config.yaml
num_hidden_layers: 10
hidden_size: 256
n_experts: 32
experts_per_token: 2
d_expert: 160
d_shared_expert: 128
hidden_act: "squared_reglu"
moe_layers: [2, 3, 4, 5, 6, 7, 8, 9]
router_score: "softmax"
normalize_top_k: true
routed_scale: 1.41
balance_loss: 0.00362
balance_bias: false
n_groups: 4
groups_per_token: 2
init_std_router: 0.0313
lr_router: 0.000979
num_attention_heads: 4
num_key_value_heads: 4
head_dim: 64
vocab_size: 3810
norm: "rmsnorm"
norm_place: "pre"
norm_eps: 1e-06
positions: "rope"
rope_theta: 10000.0
rope_fraction: 1.0
qk_norm: false
attn_scale: 0.125
tie_word_embeddings: false
parallel_block: false
init: "uniform"
init_std_qkv: 0.0349
init_std_o: 0.0
init_std_up: 0.0349
init_std_down: 0.0
optimizer: "adamw"
learning_rate: 0.00162
lr_mult_qkv: 0.4
lr_mult_up: 0.913
beta1: 0.95
beta2: 0.99
lr_head: 0.00612
max_grad_norm: 0.5
warmup_steps: 202
schedule: "wsd"
decay_fraction: 0.615
decay_shape: "linear"
final_lr_fraction: 0.0
batch_tokens: 65536
max_seq_len: 256
doc_mask: true
train_tokens: 320700000
max_steps: 4894
dataset: "wikipedia_en"
Below are experts of layer 5 (counted from 0) of a mixture-of-experts language model. Rows are named router (the router's row for the expert), down (a neuron's output weights, with its number) and show model dimensions 0-255. Each number is 128 + 24 x the weight over its row's rms, rounded and kept within 0 to 255. Numbers have three digits each.
After each expert's rows: a language model's description of what the expert responds to. This comes from a sample of Wikipedia text that the model never trained on.

# expert 22
router:105125163100123114128094139143130105111165104117087145122122141151096087097059130140158149116150085124114121118095067104118129150121155180119129120098128147119125163108099112123193113106142128127139179148106127122114131098105141110101119079098131174136161172159121121116116140123104121088093074152138087135197125109111142150114078130115164144132114161153142087090140121085177137132160137141159113127134138116137155127123122120160149141124098092106122107120103084137118145124103105137169147114092138128179083116121174156107101134118095087151095173105149152153133106132114152134171126141130121134122086142141112145132112120140141131115145142164134080150128118147118114131104129151154123153122166129161125094114094127119148124104139157131117123096104146115151163146131132
down0:138112109129104077100130120122103157113140118140134167140090134109155165126150133095109099197104139146122109127135118149116130130132164163152132098131116132126143129126087148149101168100122163161102070147140133150110125146181154119186168154122123127126179141156170125160072100111125125100124118143182147171111159157155117120104166119121068153148133151127156158167127103112112095107139140143161092152113111142083178152152115100116113145142121121160108136128105139113148158134125129142100133154102118140127141095102130147130090171068145166159100119133153149128111103116119157092116136073134124153127142105132128138116162145118135152133153125088138117133133117127132136170097158128107110106101122119114146128130118181101125125105115129144112158117129143156149167102064129
down1:182106088149168104123111110130133136108149154081121104123122120097075156153114089103134111145124134151158158175112120149087102133104084136125117078127163073093143146159174072070146196153158138136130139138151151139138122103145096174145100098095102149114138125126164122093121160087127125127132109156131098119138113106151097175142174144142157122149136106116072114144137145132150128123145135132127104115156107136109136095148112147128132133126155128159131145129074110120183153127094138160124155161145095105123134148120172126120122124131142118167153097062170113163093151145108146112129132158112127113145121128075128113136170131139140144113093118114115135104155104156142131138139111120111124170118134107126114144130117136109143117094126143107136141128158158104114143105153155
down2:120157142105115173147097135135161150078127097125162110106152094097146109156125143164110092151129107149117177131100178106109134111136117137113151123137126098163115128147129140168137125135175129134146146086097136119147128138088153120118157101121118130149131193146158156109133128116108156116105131153103114118165121137111151138162139146117115095116163114142144168174103138180130123115134143113126104144129153056114117117109084182132103159134100103114102164159122126145106052143155142102157120125130124096104160087121131143113157118103144141171122163101082123136146104133146134133114119140125136089135129137087155105129121110117162110148150112148131107148146137156125161088157158149151141150122151136091165122108108137146105103152154130184144111138072098167131132102131170
Description: Adverb and word endings. Final pieces completing words, especially adverb endings ly, ually, ically, ing, ated, plus adverbs also, again, originally, located.

# expert 14
router:140141085132123132130114103101104110144136127113116134093145114133156152147147081164111104143147117087162146170121139133138126140132171137136091119143117106149148126150092098162148164081125189112132160116113135149091146162104108085124145148089117113137120141107102111141123093110176134135129122136137142142130121119134164145157088134143093156127124131174130121125159117089119149122147173186183088123114140116079130123171137127119144179089152137100110107131159135130119131118137144104138144107080165197101131097171127175191149157129143138150136134160110095128142161135129146163151139143107108116082092107110113109104176111120133142131166128122121131112135108111160164149087166151141147139111132170116151134150145144108112126133112095143166105121095139164136161145154115
down0:119129117110162158122175183084138124080132108100137135165116113130134112141162144156158146119145114168130136064143117152132156118150127162113126103097154113091139091108141108108182190128167135090136113102115137131187139155161129136101128108134137108098134144082146159096127126168161148077106085124130126123132108123162120122140142088129126109135098131097130151099093117097103111120143131059126154116139151110112105141133121150125126123120122146137154096152123143139118123145140138120130107122141174118125146153162131126125137158123125132131175134127178148126062127147129085131143127108139137102132156178148127156108137119063136129139119129145097164127143131119093138161080110121105098096101124085101162110146142111106136146204127149116153149159128131100138119145151165
down1:098099150159165117093142116137152219083153138145145190111148145148179135086128108100138174095138179139124134115157096146127123137136122137169113087117148105090121120115176165120123114113128095135121139172130152149111143128161089142151106135077124064120132128075149166153140107113092105167134112130119111150092099161145160154148119158103101134151078116105145087108169135164114102114144145114137119118133119153140127112126131134167143121151122133135144093127163178141098183115139119105120138129097134155123168132168093099129131145106145113117107125142158122127148143121123114136159122109101126112130179129127090104118161153129149147122106146175113158128130151125130131112098129160132125157094146116140129109152127122128103110149133109125126098153109147107112106123074106
down2:118139132130141067147128141114168166180136139133115111138159151136114114136103118164133175159160145147135115155113103109155128157175120143129132129142106104149155131105107121085128123095140129095102128218128150152109141097130123132100148123152104130145189196184141089171120143113104130187177109148102122113161078127128118171126110121093122114084103135108117122129122127108129137119160105132131117118146122162118104111112082138147110147137132138155152099114119147130169104144149151084117188097139128133103127108157139135070111141147156152110127112137126116150124140097126121126161171097143142101139131123144130141131140147133118093067125160142116123130102083145133134123151083158148130098115128155092138123140138137102146145145083139168135105122149131162110094150156130
Description: Verbs and technical pieces. Common verbs and word starts in running technical or scientific prose and LaTeX math, e.g. can, is, must, add, process, \mathbb.

# expert 8
router:126151128137104166163152081103141115134132125132105140160100150112155128114127165144150132166119136140125103077114118141088174129141139118144123110128113114097115077157141165117132132138132133111156138090135148126124105122097144126077088154146084156101103149113148142110112119117099118123144115117136188162119138108149118099136114155136098108113176104136101108161121145133165123113131087108156132142130151150073123114192112103101074133112121145105175142140116128138135173112153141143136127089116115121163115190167130140114133132113169110103103104141097119135124061144141113130166111131102174148174168140140153103157138098113109138150146142133088114141140110118176148110111123143133106109128146123104123123074148100164083108124166176119139128127154125101128160154129181
down1:149142088129111151111111127089127137146148187131130089149116156152137128152134128140128165109155169143146102075108098115142117174139144134197147169073130106096118137136115146082159130103119105110094122101133122134108125132113103135127154140100096128111108163145104159152112116124101096144115108099129140146088129100142111123123106162154142102100134157179111121080117118125129137137113110124113109084118126151175126136156138118149140123163094138160111108144111097160141119163102126105125135156132150088168154138116112141089138137148101107095145153148133078152141108081122160125101113133150103119199154168120098167131090085111138135128113100127129139101144127107098156113136120146117094106141112141112067153109141123078074133089175146103117129114094112102117120140130138
down2:157106166121156157112137112175144158128145133145156121110124143121120149118117161089122104149152126128130128141176115175155085108072116133140117095119162065123112169157084162122113130125106137134105102149113104125157122112128107153124153168165157096134147127097133136140105129137159158121146122131137108156141107126131145159127131084134143158125112098124148174110072101133151184112119072131097169113133131112143138112125144108120138135104133111173119130160098119126103093117153167108116138188136097109156148105096201129115134164150147148117100125145121106131138099154142142095106137121055127118139127109118165130124133142144096107113153146092149117134114135154100181107144119162090098098133121148118123139162105136134154136122125098112114151107139129054113171121113126
down3:121116112124197119138138104129183079116097133127127126092145126164135159133120161130146131089123139213158145126078174115147160100075144118120130112121118120139151133137129160148100149122136180123121126169102111116111102116129100125109125132128077137145137104139139107115096108132140142143132120138130115148098149168169133117167138082106136125124159193125126125110134131124093135082141147133154135137090139138095136160109111126119078100109095097132136097156134102121098145133133144096122096115123150161101151130134123158134108133098132141111117169111119112130104091129154099086149105071105120118141118099156145184152157151161147145129176130125154160099115096105132086115101110161117104120107103112135128163126132101130122124105105123154159043137115108125122165129118135
Description: Given names and place names. First names and the start of place names, e.g. John, William, Patrick, Edward, Mississippi, New, USA, Mc, often in tables and lists.

# expert 5
router:167146157123151140173119090070134111146136132137146137119118147138145133093111142133082146120172158113123134096147100105183155149165126150170123148109140154085150146129093183160159112115142120113124137165108134150146123150142126128139131130139150119121145105164136149097144140156089148103135102118159111146121158138132140166162103139108161128151120130136078098133093138111132105127104137106109163150115146116186147133133143096178138140105127108107130128123120093074106148098132080182128114159109130139169087113134126157167119107157102108088153143136092077160103117135065111123120139160151096135127173167116084109170106108123134102147145108149118127157130137138130128148079124139129145156099111133124109138115163132118154111163103096188130143088145136118149127112126117
down1:132134091167127107141132133098103114113150107155088083146154113116118133173172137198134112158162109105129141139150103125142088158137131105119140154101127166133132147122111141179112127144110107121142126098168131136143151141136157105177170130188110146135152123159056058170131149084136104098145131119119126108107120112099133107126144084123094145133124146117123114136155175139117154092131132150136113110107127125112124119130091155106099151102128129139125162138180134119112118119125140136151139139138122096151153130127172162135091116110114117103114124111160141138153131146142133092127131124137126142155129123085086157093131117135088110163091099160107165131178126102137157107091164118108129146109103124116168122110139088115168141126109139147122150087057122100170150102128147
down2:127167152083102089146154113123103139118113121121160121153143146079142136141122098110131139106088185110097159127069107075131115124136102105145114114135124131123144140149152107134133123131108139086145105149150123149148136114155119100105127129139163148139179118128096135076101158137117094150140087129150126089142142159168162130103123064146133123112108083148138142144161149146157147134110150173131103118107094141159177161154133144116095118152128156139111152099139152108115131116134117116149097092096113152150119089117111178169152106139156162136140174146131147150137083102150116181144114124108166117154142120121183126117108107128137119147139130107113131149105110125090149114118138182106123107162112116142140123111124149149119114062154142108140086169095131110137092145090125
down3:102130178139152099099146140090109181089143128153120132144138121115142119095113122136128127090099121091147111108104119146154183109125172113148179136143141136095089136125167117154105100116085127136158109172153051134097166154140150130105107108101126108128159127119082128138107099131129115133164114135144144159116143118149157131120138133097089090149109122139116128160151143169178163139173160124136149165138160155154141106120129118111134105148083150131153113147121148116122107113094086162145145109183158131120130101120094145139100127149123152143151108121122109114162137109118155114112114140160105123116116119139069126139139164103108117100124138117146134114105152128105110117108156126099114114144137138108102116071165169169125099150084136145109128119159145152134161175187157
Description: Capital letters in acronyms. Single capital letters and pieces inside acronyms and proper names, usually before a closing bracket or comma, e.g. TIFF, ACFF, F-4, Street, Force.

# expert 31
router:087149168142148098121114146118130114091127085107139158081143151122157139172124122120107154147154136161161125153112127127114090085113156099130121136114110142135152149150172086178161151102140106138126097110159118183106093142129093154082119149100150152160122099140130131133126118154144165128142109163076153136125119100132178147162111099146093146149125103150116138146116147120133110137117114165105110164144126140141142169112124118145133146102141127134126162116142135179082127152154114122101171094111124096113105110125089115168104145170100120158114088131116159150130094111140111134129156105127103137100116137131141165099183150093140118124132154138166100150109155074083151116182183116149167123178167088118126147144123128110138110151148129122138134115144144101134114117147127
down0:147106130078090119147111115104106099155107131112114130091174113175121166118117113124108149103106149119134122137105128138110102125124143137128120117114145142140115152174169130166156146140123097165134152096139117181164135119095112121095148124160094123137110121159150118144089171131155134113137135138136108159139137132168137129124150148111105132157113126117113118162139120142129104128141163121133159125158104102138110092087172164119152130138078110145128088141151165115113111090101095114119122089136077105122138134100145141120164159120133137171175085102098152101137124058153108110130099136105113156184153162134115165124112154157103138100135114163109157095129131116134094117170143099095111142120170104162115172133171133103092157119136081130112102157109160128120071117111147
down1:122148107182125118091110162137130116120080106111165160100135131129132113154125104099100105164170132158102106108129146186116100163094096125133147104139173130153088127122148091131158154105115111161152124112132172160109104157129132180105173116141106073109173118131115100136134116147120160118130155109138134156136095105082106120125102129137154105149128146132135118094108124144141144091149177129162179130181122142164148117129088125133148112144115141113142141139137111141135104093176142145110124072149136080144137114130144140133151117141105118081166095133109117125128135134180117111142144124137130122165146152141140095117157133135078188141113128172103104109099123090113145134125086125150127114155166110113151108169140087139149114177095107132158146107126115156117144112125143
down2:102149203136127153139098172122128119131134152110096091086167153154101120102079131085155118074169107141128127154098160127145088150139109071119133075139137136100119117082121116140122142102104112164125133133116099157160111129121101118135068120141123061135122147125149121155090156129127142117124145161167122132153126154117135114125158117140107112125125146142162125157168126140113116104156098107120152132131131099154131134101152137121118069063139112183141121121108117159139144121155107137149137145110121196150136155126128129114142136093100084117146142114074128105087098125145140122095129153129143145109107132101063105135125176124153088149126108098152138126140112138106131135179150155146110148147143160100112103133169140124125134134149123117159124135104146116109163132147129
Description: Word pieces after onsets. Middle pieces following a first letter of a common word, such as t-or-pedo, h-ar-sh, c-as-e, m-ess-age, and nouns like hand, year.

# expert 10
router:112135095126155083133165153083140122157139117104112115104154153146140135122141142136151143083165158094167150110108145147121089063130160103143155136098116104086107170131110140151173116126124108127163125091147148106127118123155119115147141117112151104076138085124116082165092082141168133087086140154133141155162132130134152116106152138094131149105138125120129117079138126083133122123172168161169121154106170158131194125130123109124105126173146101116088110150093134118119142142111146113137072154116181114153113157125075124116096106103110163110101124126149093135160096123131142195136120135144116105116149094123138134098127148135104131147132140120133104121105105130111120153123113122136133104121142104123117171166104101146153124148166157108124124098133120103120161111116118
down0:125157149095139126142148121094129106148125141124130135067106136142149099122153131111135131177121120097130137116105146129179122082152130128165105084121091121098117105140133152108133094180123134153122127114143080164158137118123105136151126089110168132119118128080126152153122149177122139148117154161098130093152134135097173115133094169094140136079108100072119093168155129152178127149109124157123119138145116178138168119153118162158083122165186125105134091144147117154130136149094147150091112112116144160110111089133155060097129106132128117110122124166161155092138121131148102129109142133146133104134146118156122136198180153112121141186147131111120160161141171113125139134116121122110137125109136114150133113143131135139135094147106165143097117133158125116112125126090122
down1:150106107125147097106166126084135117122159130072148113154123110136173090133146136154149130107111145132132130143145137111189136136133116092098129117137115120115141121127115157142114143145112149154163115097136141091125141120102148134165143142128115129089125132100127132093150076110113120083127137151110147155137137152123141127112123121140141131124106104150139123170162155162086144174154102161093111129104139142161085156089126083131126109117164118124122129094148136162097119127145120160113158171109127107121129122083129107142128191118150041147166141102128131097085165097141132131139146135112168157100113149135179109112090119097134107142121140178164152142115132093135134104105141147160089124184108181144080134086088145155118112101124154090106114149125130130130093114141124
down2:123090088121138132146114159113124089107140164134111112134126152137116164116126152180138140132152116099137114091132111168144098089153133121145127105133078128113094127136149096155145142129138108081118098095143168128096080064110127053169117097110140118090100150133134121172120087147147152092144134130141107131084140146099149110092144174135135134121128179148133153132138118189155113093111138102176147143133107126133158157114168137161146145116156137080149110121158112103119132116133108121126102139112117119165102124137129094141052105144161100120129108118124129109107134094128128092154135137164162139099161145144113127143112096143132157148135161137115122185145139122109099116137117151141140100098141137124120105139135161143148111150086179103122091122099108132151101161147107
Description: Word pieces in music text. Short word-internal pieces and word starts like ock, ay, ow, ro, often in song and album text, e.g. rock, slow, knockouts, brown.

# expert 12
router:118081113158145138115195115112131115141144108111151106157136085080147145110164105113142146136149120121116109113137124145143133133103112100124098106141116123185122066103107138119151114124165126082120139104152133146096136089108140131138147108129111147154104117134119121103127099135118073126127134148120119162133110133136134099117135173160157097091106136107133101117135166114173135173092123146111160122167156126115120144124086147140104152143104146159162152117175108123172111154100155144147106135145101128173102108107157141170104153107171097100111169126103103116116135088130124144126129173082143101164170110153171158123141118138150090153108122162127109079119170117119076115166136158140128142157161098128124135079167110114124137120126123074145149145139146150118146157128116
down1:133149102134107102135130162172109160150067184114152135095126111124108120174136155103106110140103134154142125129105142121124144147131133144121125119110122127078102139128135087118110118149180155102150105132087130147127106095132139099128130159147112136092162084156117098124097188150160098168149097152149076118155147092136130090121101151168159130129129139105134164118145158093120135146112144128127137153110127128160131155152122134130119106146158117085114124117116171172111160080190094135104142135121119137153149140125137103120151134124119096094126137148129099137097153118120130095149110096171163144100117097074138117108126096122177146094124128089130157118097172116151122192104161091128077121155117110123117144116115156134117124141160127125164092145128115106111087116114140
down2:103155107079138155142144071103120098153081159158143117108145094126111116122156097113180134140109135135117091085123119125115112154096131172120152113150132164129171153091130102144129166127124113166087127109092090154182126112142126107153144149115114133127127141111116147136144135134152127151103122141127127105151144156118136160135127088142097133157154102110127140099113101132178127087154116138148104122139127097116100136140152118107147135121139126135150156096124116131177105095052134108147122111147133116133081114160155086146099133108117152120131114161158120128151081154116184116144121099109121118105132118170149115120140112076144073122116155126158078124105120116187072127118130098099165150128111126116177147124168176178153140144149147099140118113120119106134129147128126
down3:145109114116111173088171113095146113114125123148125165120157118126139077095140095136102184108121115122128096112155092106138073147164166190126142148115114120119120070110090118116157144127129102163119122090140098143113127140144113154154149123120153136109116139126104126157137134141107125157139130101146138084171142151097116152078171123119172054147124144114141110143149105074101142158166108133150090134183143146117116110089124104118110117072155127144131116143121141164106124116149153095110132105097145153090143125123094134156147109123146162148084086100124134148140111127127086139072092103133106074126126150130134120145098108105154095116122120113103135135089106121142122113116129097131104148092124106135124128092117106106134144131154126094152139149136104119086146165127138
Description: Foreign place-name pieces. Capitalized starts and inner pieces of foreign or geographic names, such as North, South, O-ce-an, H-outh-is, T-ai-wan, Thai bytes.

# expert 27
router:178122149142122156111098110143127109118149178177088131173098134143078147151091128155104115134127166119137136148135123155109116146139085145124095114102109118128142121132111138133115105147134111189082144174159136160122125129152155117129133149143112125166146129139120166123152124084097110146113119162167136120149153117136162126125123109142115134123110110090136107119123130116163102086100134123105119137101116143134128128168158153103129170154111135149118143095078148173099136165125153182128127141146113138136130158150151089150149156103159091097155082168155116160144165135110153088081149096141118147145132133104136126146108165135121130154104154153145127135131176153110114097194109145145173129129129148086171131131075153110064136125111102157117149130110114139121112131120089
down1:107072129110134135119109118097126118150139131127154112113117170179131130088139142121080131122110190090080090115108110131165171153151110157165120131165136155139155128181137115151165116143148127100103146104119126113149162146104192131114118125079158116121137136114109135082113127131140119108151117078156107133172119115118139092095087108131134118104126160125109113159143115112096077103113126149113166103160180123143125081134167131112155113136136122147132126123107143140164169113124132132128130125123129138160135118083128136173168137124088073144153128187077165130142143129086155123105091098164125148124132149071117156166149097153134129121134098169144103112121155124134139135131129108083165104124113157139119093152123106140139132132120127153121150140131093151128142119125139
down2:148138079142110188152073181120179142165127153156133091132162109187142104139152162105147145112152154151118089153133143143121146134132102136156107120174162149122096123150128129134128117151158113144140137135128140142110101104118141159126138137128123130119160128157135127168141123144141155119098124167145151109105148176095109079103144104132142086137162127086109136099106158132146140113140142137104132118159164174101147100130118167118133165111113186112069092097142110158128130105144131111104103092119113141154140149134126128137168129135138124130164103110151141116124122079103126118079126170125113136133136116125146176143108137152127159145139128156099118099133100177156108091120138128084133131127153127152162137046135115136155092124114103099150095148130119092091150134117143
down3:156141114137107139138177139112123107128150139136112154141107141112106158116102124109114163144114151100150091120147138145166158176120146111109141132132104111129166132146142121130112128156138082119119089169160123121177128175166153114150090118115075113154143117156138144123096132102128092171159164182120153124109151104085103089153109075131139156150131145133116139125095122127097109110071129158172129086071109144099095132138124148128129124166105133120094153131120162121150087142122121116137131128104110114107153143117144050144109131149144159153129138141163125092126187129129133107101086136132114111117161127127154117104158139118124109132117123119165131135120136091123128155153105166128099100138084182119154150138134152150103162173136145137186132109146116161162090118119145
Description: Sports and competition words. Words and word pieces in sports articles about tournaments, such as Championship, Cup, World, football, basketball, b-out.

# expert 15
router:112139136116141107122132118124125131149063115127149141140154083112121134140179120117194110135155125105095106122165135098160167168155123159083126107186119126090102102116141153163082137171095111113150136090103132129145109119092106129132174073114118163134125143124117149127098123080158151146110125134128118166137098137135154099133084146147133160102142107117139108125105084174120113126095131103143106111139085105129131163116113112096087127147182128119113112136140113120137140150107150182123142142165145145092146113137134115134154110089142130083086154150153122139144141138142127134139110152094156152106136128131149126126125081126126172108152163107139138143061108130106130114158107120101125118114145161170133150141168173076140135160147144120147132117150137077137102114129105
down0:114155122162124121158135094147129166118129158128126159170116116123123097122180130173103114106131139144103132067119132134115115143062153161130159172140105140124165128172123096087099134098120136106125155115093113136150138111122096150075125117124142148094094114100096159139137153121131157158129161141128143117144161080116070107154094095110110134126185143113097164139164122119112068115076128091115142105076119117145173143116120126114151127121121126117090162145113164108185114104090094116166128143126144131162126131153112112155122120098131132135123075113110154148139148117128106144131131131131147142161148081151117115135145137095166146156119119119137110153108138144132120154134105128118118159165122102138148101183158100116128115133148072124124153109154181146120140108113130
down1:128123083147132145165145131186112090125100149074123114096125142119117144085117097077123132132109133135110107100088134112108131088062091125152153158091123104105140106102129117106160138135146092118127131090171104160129157113133164113123113153145107073108142126113155168164157084104135164134106086163112164141124121081127092141155150125126134127118142148136114118126122155116105116035115139149094115178130142167118143130117140129100160105107137062103133162112107130138159152111139138124128099134114123132133146152110126142101086116142125151126129149141099140102121101143162127112126124120096152147111125148161160117089102096146123123109127105085128107142085137133104173114101147119182131096168133105129097143148153127172155138146137142127123119091136138147147154139111147
down2:095150109135174117114134121148115099106114084152128126140113149175117162140137152122164126115148172160127158106132106146138126116092107130120131136108122177100114153136154122143112084128107158163100110106112132101121147142133107125136118109142121127123129110127139127135170104119159135100123080164159148147135146169156144142119126146129147093148176125129121110137181135132092124160125099108121129130150149138137131074093193120156123095099097148155140108147112178147139148163093143145116123109119084150155165185141093112162076134151136135153113159134149132149118140077107159101132147072144172079100175161080135092141118127137125116131139123133136126113170147150107115129161162120125153141093130176122125098137178138149118109081129131115145100161132120178136136160126153
Description: Latinate word stems. Word-initial stems of Latin and Romance words and names, such as comm, relig, trad, profess, Gianf-ran-co, Friuli-V-ene-zia.

# expert 11
router:134136076095131174130111176135114113120119138163123158106139123162097102105120108120096122139137142097126143115113126136120127162159132121181129129145133157183143123103114113117136112082141097111159133150103144129126131101125153116159139108149125149124123139125151111097087162102147175144117113067155122083115128143137097156120097158124119079099143179128155061108122149099121143125123148118103128175121150116114129172169125106142136121104128163178151128103125111133158092110157153113133122126141146143160179156162154108114095130181122145111105148141110092160096146153149127142158099103110149076171145115143091106150159161184128108098140102141100106119148150162103149127125095145132118158135109141086140091166149110121156152091104145121141094122150141123146128134106129
down0:085138155100128158137109092147117062168107135159157150112112125137123126130179123126124132114113119144122115160147149149110060137114105095159170126107129172133116171154095114117144105122104124122081119114143136149083125082151125117100109169106140087120103107094104122161116121120158167095117172111129175135119116144079121095146120156103155159124139139139141133127146108137116123118116137133126090121165149139119152104144135117131157126089127110162124128154137138135099175123104175147091118132129101151117077148135143173145144115100083120123161158168144134115119153147100167110116112127106106153144121123158180097143127098142168104130101157070155145121123145114137131163133111155113104135154136150138145151138106115129167158150088128137139153141115133120095127041144132
down1:136158088134133104078117136114164131147127142145121079119113135140138157165151099127097149149180127183153085101070150113128099121095193147101128125099103113073103128148184142140159116120170158151088103114132129120153110131106151148172158123101104159119116148122111161166110145173092073135109115151093111141166123109091118124132180136140064151152099146107133142145140112125137104108152109127167157105147103128136115117118105138108101111119136117110141130175107123133142126153109099134111122091164121100121092108128128158100083138143121129162131100116107113146132091132080087110126135120129172146153152099146103073122144096093136137101128106154141130135106144111141131114113131073129124167128142120139128136117147111116150112129148112090152118137150119133132158155148143
down2:111121129124126126133115105120082133123141125113132118129107123115121103147128105115136122131155099223104129110116106146125126105138152116112113074124120138098175187143139134104123120146127103132118151135147116082118082137144096112183135121101126111137165166129059124131134123106131172142131120172146109085066115119115086135170138148115132135108097146114120150153144163109092117131107157126134132110135119087101141096137133153093133170134132076120152145128100142102153097149134108158129106138138116153141121102103122125113165149144102118098123123109132124147113134123134165077124136171153117108082148142139094112122178108169139137123075170175133126101100163148136126078098144126130125124096124139139153157132152128105108144162092101126144139090156169152131123063114091
Description: Colons in field labels. Colons and closing brackets ending labels in lists and infoboxes, e.g. Released:, by:, Affairs:, Label:; also pipes, dashes and line breaks.

# expert 16
router:101111131089141109147159156146143160115082147152093163095086097155150105154126147126155144147107113137117136172108169119099143157128179167131157102121116110117096153107136123150150116152116110116147145112096128102126137103112139105149123158146143135144145117093119186125136120105133130122105137144142116106093135132098124151071153110107116151160174132123173154153102121156122080142127134100126117163169144129132143110127107147101150143115095118136120128144139130157131131106168134090121117150150117134122151123141112105119150107129125135182134115115103161163136128159157143126156170108142101165101106096118116161087140097119104116098120164167150121123134138140112062105127110124129131073117150102154163161102141081184129127142094131112097129113088090147053088171135155
down0:151142141127163140086159152116195184152105144107167132163132098089150176109116130132098160136132096133125103157103166126126143123142151136176125152142143125133067105143114135090137099128140092102117129128110141149139155145068096157149159097140070102147108125191174148140164116127135125136130105170135109082133109130153131139100144155108076103122140086134105142141121148128126086118126105138100118082102103084134154121133140139125126112117090113134108159130148150144125147137162118133157127127111136114129100092113141139104116114131121166145131107133138142100100172104132134098143124101104134112112160125141140129102126144160106112174074138151144136104131163102099156100128161151091135133138094114106114149103082148114093105093122090147146103140132122124115064123159115
down1:140150183076132127124147088131124151118104113115066135099135128133127153109159152138096147136162114131123168112116119127122103144136117123085162127094125165108139119082104118116125134136125128141117158159167132184113167159130119166119111120103102104142138109141135109137070165113128098119118129134162119143152113153142096114161147114118137132172075117136148201093113100091097118126130113176120089149134090143129155128138115085111113097137121133148108139132134137102060157128159129109140100102128140110123048115132127155125127110099103127114105089121097137105153113136147130105116181111112067121109138130170117157118091126146117132118125161130134105101139076144121099124101087190161117139126113124149107142127161107112129130101141121133174109132132160150169130131112136
down2:097149128143105120109120163109126137084140106123104150127113145163088162114096203093094114144182090158102172119132118138134090135118142151112119122136149158099108134115155115119118153087132160117113119102141146144118126083166125066150124142134155119140124146164112106073105119133154171139117151100155101133193109151126138114116185124119143122094119145120122101092147166122095099135159127102158147130113161155140124130124110131132088139132123161132133107149104103094167139157157140104154100110152147123170137162125139113107117145132148117104110147158099151115141138109155130139132128117193115115126086123115090115114154145143139133103137144104098092099124143146137096092087111073130141149130116154093110125136143108125127116103074123090143125154116180085136151128133081
Description: Headings and adjective stems. Words after ==, like Selected publications, Personal life, See also, plus the, his, and adjective stems like public, political, social.

# expert 2
router:124090105116131132066110133131121128127149116142166138125126131119126089139159143175091138138140112143122151114175123096112124089101125148095142123152126159150113113147126125160154106145163133153096083106108180097144086083137159130145103101118083154111141155150130074126135111150112129162128156122114184163132114157129164135096114120157106110106115082134156126131108115146155108132127112158165168081157144098139131157108141108152106148083102180144118129115130148170121105134175116173128117132132157107064115166119100108149081148164133113148140130153130135145172151127129111127079089112123128088144153164127102141141172114091146146151118099129156144138142141109130146131158095153141131121141123112169118109127151119136115122100157147121129118155162094130108165122090086
down1:110146083134145204139139159141132122145095121116143092117175125143151071105139112137130136131144177088106122098113137129129132115113113122144139127136108148123136142115072134154093117174125134153113129078115118119184114132107140071169122096087082110094125144151157135110145111107175119154167130094127138131120129085055156180121161136144115130130135130129128152104153111141151139147113122181136124128149172127153158168141191121098118143143123151114141076139138174117153126169153109108156152138124202142120118129132133123160084130150121113099105089147120132153168133126117121121123110118117158126163141098100125135117160142157119127155096144137116114127139138108118126151096137165159125140151111135105103105168146127108135147106129167110145119079121108100117140133102111
down2:125143138086133150093150170124117151113138126150145128130055130145119133133116120120123160131116136116139144172119157088128144130137088105111125131125088078131087162158124138129133141127106176097106128113104119135167108098147101112078149131134155083112129125144128142142140125114110127134159151131152152162114183115154169136131139140119109102096157110132075147175133093140149116128113115138127127143129071144137095133135154107124085117108141110162115131175138144150114119100111124144139159160114143102144134144123094173134135135153151138088123112130132167096087109176161109148174122066110149116088131114104111143064090108084120126157125089127149106137134080112151118104136159133132156147120099103113083108139137149087119125134144180155102129152094157135139124087090150
down3:133098181137113127171153139138142099127142113165118141131143147108070105102138102102132134152140137092151091136082136121111120126158115116117126100103117092116140097111119165139135118120125145134125125118127086145154110121145079121099164132097132125123142132182105165101096087170121126091156130112115121119113101109098161141154154081152163095105146106162131131110118135101161098136116167139133126112135120078124129110130160127117127132148109128152126141143160132100136141139150162131119139137120123132140102123113076083162149138113171065120113152136103095147046129185141129091126143124155124144121106124096111116111128161168154137155144124148122117138122112125143154116068100150184133156136133182138072129113189123143157101131124159122126120097128169088130134088140119
Description: Months and "In". Month names starting dates and the word In/in opening sentences or clauses, e.g. May 10, October, "In a game"; also some name pieces like Al.